From a checkpoint of a small mixture-of-experts model trained on Wikipedia.
Experts: 64 GELU neurons an expert, 2 picks a token, a softmax router.
Training: a variant of SOAP for the experts, 332M tokens, 5063 steps.
Below are experts of layer 9 (counted from 0) of a mixture-of-experts language model. Rows are named router (the router's row for the expert), up (a neuron's input weights, with its number) and show model dimensions 48-95. Each number is 200 + 30 x the weight over its row's rms, rounded and kept within 0 to 999.
After each expert's rows: a language model's description of what the expert responds to; "comes after" lists some tokens at least twice as common just before its tokens as in all text. This comes from a sample of Wikipedia text that the model never trained on. Tokens count by the router's weight.

# expert 5
router,193,245,160,189,250,231,240,227,157,174,217,226,216,223,208,259,200,167,191,200,194,199,233,217,229,222,187,183,166,208,226,195,189,209,267,202,180,203,177,217,169,202,259,202,261,180,173,192
up27,200,152,211,208,178,167,214,144,231,192,199,245,216,190,213,228,168,187,213,205,234,234,249,199,206,238,168,164,237,159,170,187,200,184,280,216,203,173,175,233,186,243,218,146,166,246,219,205
up28,155,179,206,247,206,199,200,231,189,214,148,181,183,164,213,166,179,150,197,222,212,219,214,147,190,195,254,172,170,167,152,139,217,181,199,261,205,235,215,164,200,206,218,292,217,252,230,213
up29,156,218,227,181,167,237,234,153,149,171,174,186,172,222,155,181,165,204,222,240,241,199,179,177,226,245,213,164,177,195,210,257,218,233,178,204,223,269,196,171,214,200,232,237,237,201,175,206
What it handles: Commas, semicolons, and, to, by, with, plus table-header pipes and section == marks that link or separate phrases.
comes after: "\n", "ed", "s", "a", "ia", "er"

# expert 19
router,174,224,241,180,161,185,142,151,221,199,184,218,236,206,184,142,202,206,205,211,190,261,199,181,249,193,235,186,207,223,167,265,213,181,230,202,235,178,178,173,162,200,173,234,273,229,187,188
up12,130,206,176,230,215,259,111,213,202,174,176,197,243,226,230,192,199,155,195,162,232,233,208,188,134,212,177,177,228,209,167,239,217,216,191,202,206,184,189,206,231,237,238,159,194,213,232,186
up13,179,211,169,152,161,242,199,127,200,209,173,174,203,146,139,190,204,182,182,186,272,233,188,188,269,223,217,208,179,237,232,229,170,214,225,200,167,217,203,156,230,207,219,223,242,186,201,219
up14,213,190,243,200,246,242,167,142,177,169,210,151,220,185,204,173,256,196,202,218,212,227,223,225,222,218,229,209,203,246,171,189,261,178,200,230,171,222,189,181,174,210,189,249,207,237,220,143
What it handles: The article a or capital A, line breaks and first letters at sentence or paragraph starts, such as A substitution, Aid.
comes after: "\n", ".", "==", " \"", " is", " as"

# expert 0
router,183,174,188,191,141,227,178,240,224,181,262,189,125,214,200,197,240,177,186,201,220,197,213,218,220,186,235,211,172,176,215,180,134,185,205,217,212,220,192,191,184,208,209,210,208,167,207,255
up12,157,223,206,232,156,238,197,261,187,216,235,263,181,155,188,233,194,230,208,200,243,197,217,225,186,193,218,227,144,151,211,173,199,228,216,233,187,227,195,184,187,152,213,191,132,203,206,183
up13,186,161,221,138,156,163,229,186,228,226,172,221,164,220,205,184,192,231,216,186,237,207,247,175,165,174,228,205,141,185,230,207,222,204,267,199,233,172,157,171,206,212,173,231,175,206,208,168
up14,173,231,247,196,193,148,228,221,275,213,187,153,177,175,157,144,238,237,204,184,151,239,230,168,210,198,233,196,143,227,220,250,188,203,201,242,174,199,213,143,170,189,250,194,189,212,202,225
What it handles: Line breaks ending list items such as club-career years, plus single capital-letter word starts like B, P, L, O, Bl, Al.
comes after: " |", ")", "-", ".", ":", "a"

# expert 21
router,204,210,210,193,176,183,244,186,214,232,204,247,170,195,175,165,248,208,216,216,171,131,219,193,183,245,163,198,187,172,228,196,195,150,170,243,183,292,191,219,246,154,129,245,163,201,229,202
up12,200,202,237,220,222,200,205,202,151,180,175,213,194,151,204,210,226,185,149,196,234,181,260,247,170,233,201,171,212,193,218,213,184,172,197,221,228,242,179,221,220,182,174,187,170,193,217,178
up13,199,196,212,185,197,191,221,244,203,238,193,213,181,140,188,214,171,215,231,199,179,239,219,175,244,268,197,215,168,228,207,171,214,190,190,231,184,246,208,188,185,220,259,213,199,182,246,191
up14,137,196,264,212,202,240,159,261,218,202,132,230,163,254,168,151,188,272,218,218,226,186,215,244,133,220,172,237,202,232,193,160,182,229,201,185,231,237,179,191,188,205,188,231,238,226,242,196
What it handles: Digits, dashes and words in sports statistics and dates, like May, football, Cup, Championship, match, 2024 scores.
comes after: "2", "0", " R", " B", "1", "–"

# expert 20
router,217,226,214,218,195,223,203,188,189,196,137,198,184,216,211,172,183,193,193,197,194,160,138,158,189,225,246,202,191,169,232,156,172,191,157,222,233,169,204,210,228,166,213,195,206,252,195,193
up12,184,188,165,172,166,231,208,194,171,218,184,216,236,224,161,186,204,200,174,155,197,209,222,200,204,247,161,183,186,172,184,166,249,149,239,172,183,151,180,242,170,171,212,208,208,214,162,219
up13,199,238,212,227,240,193,197,230,179,163,198,266,209,214,172,199,229,192,178,202,233,242,237,216,222,275,166,154,216,195,211,250,202,195,234,224,165,188,161,153,188,183,189,253,185,147,238,204
up14,152,172,173,238,197,222,219,250,220,173,213,212,207,189,157,223,224,201,166,122,213,227,234,210,177,178,187,232,192,184,162,221,176,240,99,184,186,202,222,159,239,209,189,202,192,245,200,218
What it handles: Bare spaces in table cells, opening parentheses before years like Population (2021), dashes in scores, and Thai byte pieces.
comes after: " |", "|", ";", ":", " in", " /"

# expert 16
router,208,252,179,240,188,184,164,177,205,246,165,179,185,216,256,194,194,169,206,213,195,268,225,225,227,202,173,178,170,244,214,215,227,177,169,245,252,209,220,219,164,193,195,144,183,212,259,218
up27,212,258,190,232,144,220,213,189,163,182,238,184,169,237,195,190,238,190,263,213,192,222,225,219,201,178,207,214,199,206,217,212,187,142,177,221,178,243,146,221,228,193,171,157,208,232,187,172
up28,192,190,265,229,200,204,187,227,213,236,228,178,197,194,194,201,173,157,192,169,244,224,249,173,212,216,232,164,258,205,202,155,194,241,231,148,223,180,183,235,182,202,202,216,188,213,203,193
up29,208,268,175,206,157,214,156,196,231,266,236,173,219,203,257,198,187,198,230,197,220,241,222,247,214,211,195,175,225,241,199,221,197,193,195,230,200,176,208,234,187,158,195,114,146,228,188,221
What it handles: First digits of years, track numbers and table figures such as 1, 2, 19; also word starts St, re, Dr, E.
comes after: " ", "1", "0", "–", "9", " ("

# expert 23
router,208,164,183,223,197,182,229,167,174,144,194,206,238,208,190,220,155,255,161,207,189,245,205,177,194,196,203,217,175,249,153,226,184,200,234,194,165,208,162,224,218,202,185,205,172,180,232,195
up27,200,194,199,204,245,186,214,243,231,210,241,222,232,237,152,170,171,204,174,246,158,212,183,225,211,155,196,198,222,169,178,243,151,254,214,210,219,171,190,259,167,134,193,175,191,220,191,190
up28,241,211,264,191,143,250,186,229,191,203,138,201,206,151,234,259,208,203,160,191,150,179,188,215,235,198,211,184,266,221,181,188,157,154,200,201,204,245,172,213,190,197,178,209,188,226,220,149
up29,211,229,181,192,210,250,197,193,232,172,174,228,220,185,192,194,177,221,205,169,205,170,195,160,183,196,195,159,232,181,207,173,223,206,250,185,202,178,179,199,139,139,223,240,203,244,206,210
What it handles: Verbs was, is, are, had and pronouns he, it, who after a subject or comma in narrative prose.
comes after: ",", " was", "s", " is", " it", " and"

# expert 18
router,196,186,184,224,244,177,218,194,206,223,193,149,204,202,243,161,281,144,189,238,201,202,204,227,188,173,131,237,161,213,183,243,222,195,174,184,224,228,176,186,186,195,120,242,221,219,197,199
up12,129,217,221,172,267,211,238,194,223,158,140,233,196,202,185,194,171,216,160,221,225,213,203,207,225,184,198,168,178,216,159,188,185,193,225,223,190,200,166,207,205,248,167,199,234,222,211,186
up13,194,192,182,257,181,222,163,240,232,201,228,215,194,214,198,192,230,151,194,220,185,240,237,165,242,223,160,226,189,174,178,203,208,189,190,238,232,158,229,203,183,176,192,222,196,221,251,129
up14,191,168,238,226,231,222,157,154,205,193,196,153,172,157,119,202,279,163,206,225,211,262,184,231,175,189,232,199,186,189,215,196,207,224,207,194,194,192,186,218,175,248,237,215,244,196,188,240
What it handles: Word-initial C, c, pro, reg, elect and inner name pieces like P-et-ersburg, Phil-ip-pe, non-st-op.
comes after: "-", " P", " B", " C", " the", " p"

# expert 15
router,191,177,192,171,240,188,237,215,173,163,233,221,221,214,216,241,222,211,183,209,253,233,178,228,180,247,238,153,191,177,194,211,164,218,183,166,220,206,154,149,180,266,272,244,153,146,151,219
up12,181,168,262,164,241,222,224,243,163,230,196,212,178,196,190,191,193,128,232,226,265,224,166,167,204,237,235,197,179,204,213,164,139,189,217,216,138,188,214,179,221,169,168,251,113,191,212,182
up13,199,227,222,196,202,181,171,247,249,152,144,186,190,200,214,179,205,175,158,246,216,216,212,117,174,216,274,155,173,242,229,224,167,191,210,217,191,219,186,187,210,249,183,181,160,193,235,199
up14,174,220,160,237,239,217,223,212,222,209,252,204,206,187,169,182,159,227,216,172,193,151,167,192,137,145,209,183,179,244,198,185,216,232,169,168,194,181,211,221,214,203,189,193,229,187,215,213
What it handles: Function words the, of, in, an, its, mostly inside noun phrases, such as type of, side of the, signed into.
comes after: " of", "'", " in", " to", "ed", " on"

# expert 22
router,215,227,175,209,182,192,191,217,226,192,233,223,179,224,203,123,224,180,208,222,221,168,234,187,145,219,218,200,160,238,199,212,175,244,184,208,192,206,159,167,206,186,225,193,285,209,252,198
up27,194,233,203,189,210,239,175,206,245,202,201,265,237,184,194,203,212,213,222,241,198,222,149,191,222,203,204,244,203,240,225,210,119,200,181,228,239,226,186,214,190,222,233,131,243,238,172,175
up28,248,253,196,255,154,208,231,191,240,194,190,246,211,256,161,185,241,262,169,172,238,189,125,192,234,251,186,194,172,207,192,192,180,222,201,237,163,142,180,224,194,171,148,189,204,198,208,178
up29,152,173,229,166,228,279,213,227,202,203,238,222,201,196,207,206,184,89,171,189,241,248,219,195,237,219,209,270,185,185,148,205,207,197,212,186,193,186,202,248,216,156,126,208,221,182,210,223
What it handles: Later digits within numbers, years, scores, areas and table statistics, such as 4-5-0, 71.9, 2,8-5-0; also century, million.
comes after: " ", "1", "2", "0", "9", "8"

# expert 7
router,193,217,238,221,203,224,218,202,206,169,210,188,215,162,183,222,214,125,246,196,241,157,266,192,186,199,238,200,217,160,215,196,170,227,187,198,205,240,191,199,201,236,178,164,213,176,194,203
up12,195,209,186,263,181,232,194,258,256,191,211,210,197,244,177,228,162,205,208,173,218,167,172,230,193,206,211,176,179,222,166,235,211,195,171,249,218,202,112,246,189,183,179,198,159,275,183,277
up13,232,110,244,151,212,172,220,234,224,176,122,176,230,230,166,184,222,233,160,265,240,213,192,215,184,221,172,181,219,240,222,228,231,189,184,248,197,210,221,192,183,199,192,188,149,197,227,174
up14,251,227,230,213,215,225,156,154,203,217,224,219,220,200,196,250,163,244,208,241,205,205,196,205,172,241,237,146,187,204,198,223,215,198,254,294,200,190,200,165,166,224,232,177,170,158,232,229
What it handles: Pipe separators after numbers or names in sports, election and data tables, also degree signs, slashes, closing brackets.
comes after: "0", "3", "4", "5", "6", "1"

# expert 6
router,189,204,189,257,218,216,205,198,190,149,200,247,189,209,191,250,218,222,198,141,240,223,267,184,216,214,204,168,160,161,190,223,190,209,235,191,220,197,280,197,173,227,242,165,167,163,176,182
up12,252,174,207,215,184,172,185,229,220,210,190,227,169,191,224,216,204,254,238,180,193,168,221,213,217,181,271,153,232,166,144,208,221,141,174,180,200,218,198,168,210,211,243,162,156,194,211,154
up13,195,232,199,149,209,206,245,247,243,199,209,174,183,191,266,238,221,147,158,203,189,225,219,228,236,185,267,119,227,193,163,191,186,177,216,183,218,211,198,180,176,184,278,233,207,210,188,231
up14,162,210,215,194,202,216,177,193,221,183,266,234,165,229,236,226,199,156,173,189,252,248,274,187,190,199,246,198,216,235,177,156,167,117,158,239,207,212,225,246,159,165,223,237,217,216,221,190
What it handles: Hyphens, pipes and colons opening infobox or table lines, as in "- Preceded by", "| 10.", "Born:", plus his, born.
comes after: "\n", "'", " Born", " such", " Country", " known"

# expert 9
router,206,218,246,171,171,202,208,234,203,211,180,260,186,184,188,176,191,172,237,247,207,180,167,147,231,158,206,218,232,173,228,195,226,212,210,249,208,151,241,227,183,200,179,201,192,273,228,196
up27,212,179,234,185,192,222,183,276,224,166,230,194,218,184,190,190,199,160,183,184,262,189,202,158,172,159,241,206,219,138,205,206,231,155,245,238,175,177,194,179,239,199,233,261,199,267,186,266
up28,162,209,237,191,233,265,205,199,196,228,259,201,202,219,167,189,162,232,224,191,183,190,264,147,175,176,185,189,156,246,246,217,191,176,190,235,246,186,147,190,206,239,159,189,204,167,204,169
up29,190,245,189,129,182,189,173,203,186,242,195,207,220,221,209,184,190,192,181,189,194,148,211,157,174,181,169,289,217,201,232,148,254,183,201,208,180,169,121,183,198,171,227,224,206,242,250,166
What it handles: Word-initial capitals or letters like R, T, D, N, Sc, Cl starting names, codes, abbreviations, for example K-DOT, Sc-ientific.
comes after: " K", " S", " M", " N", " H", "S"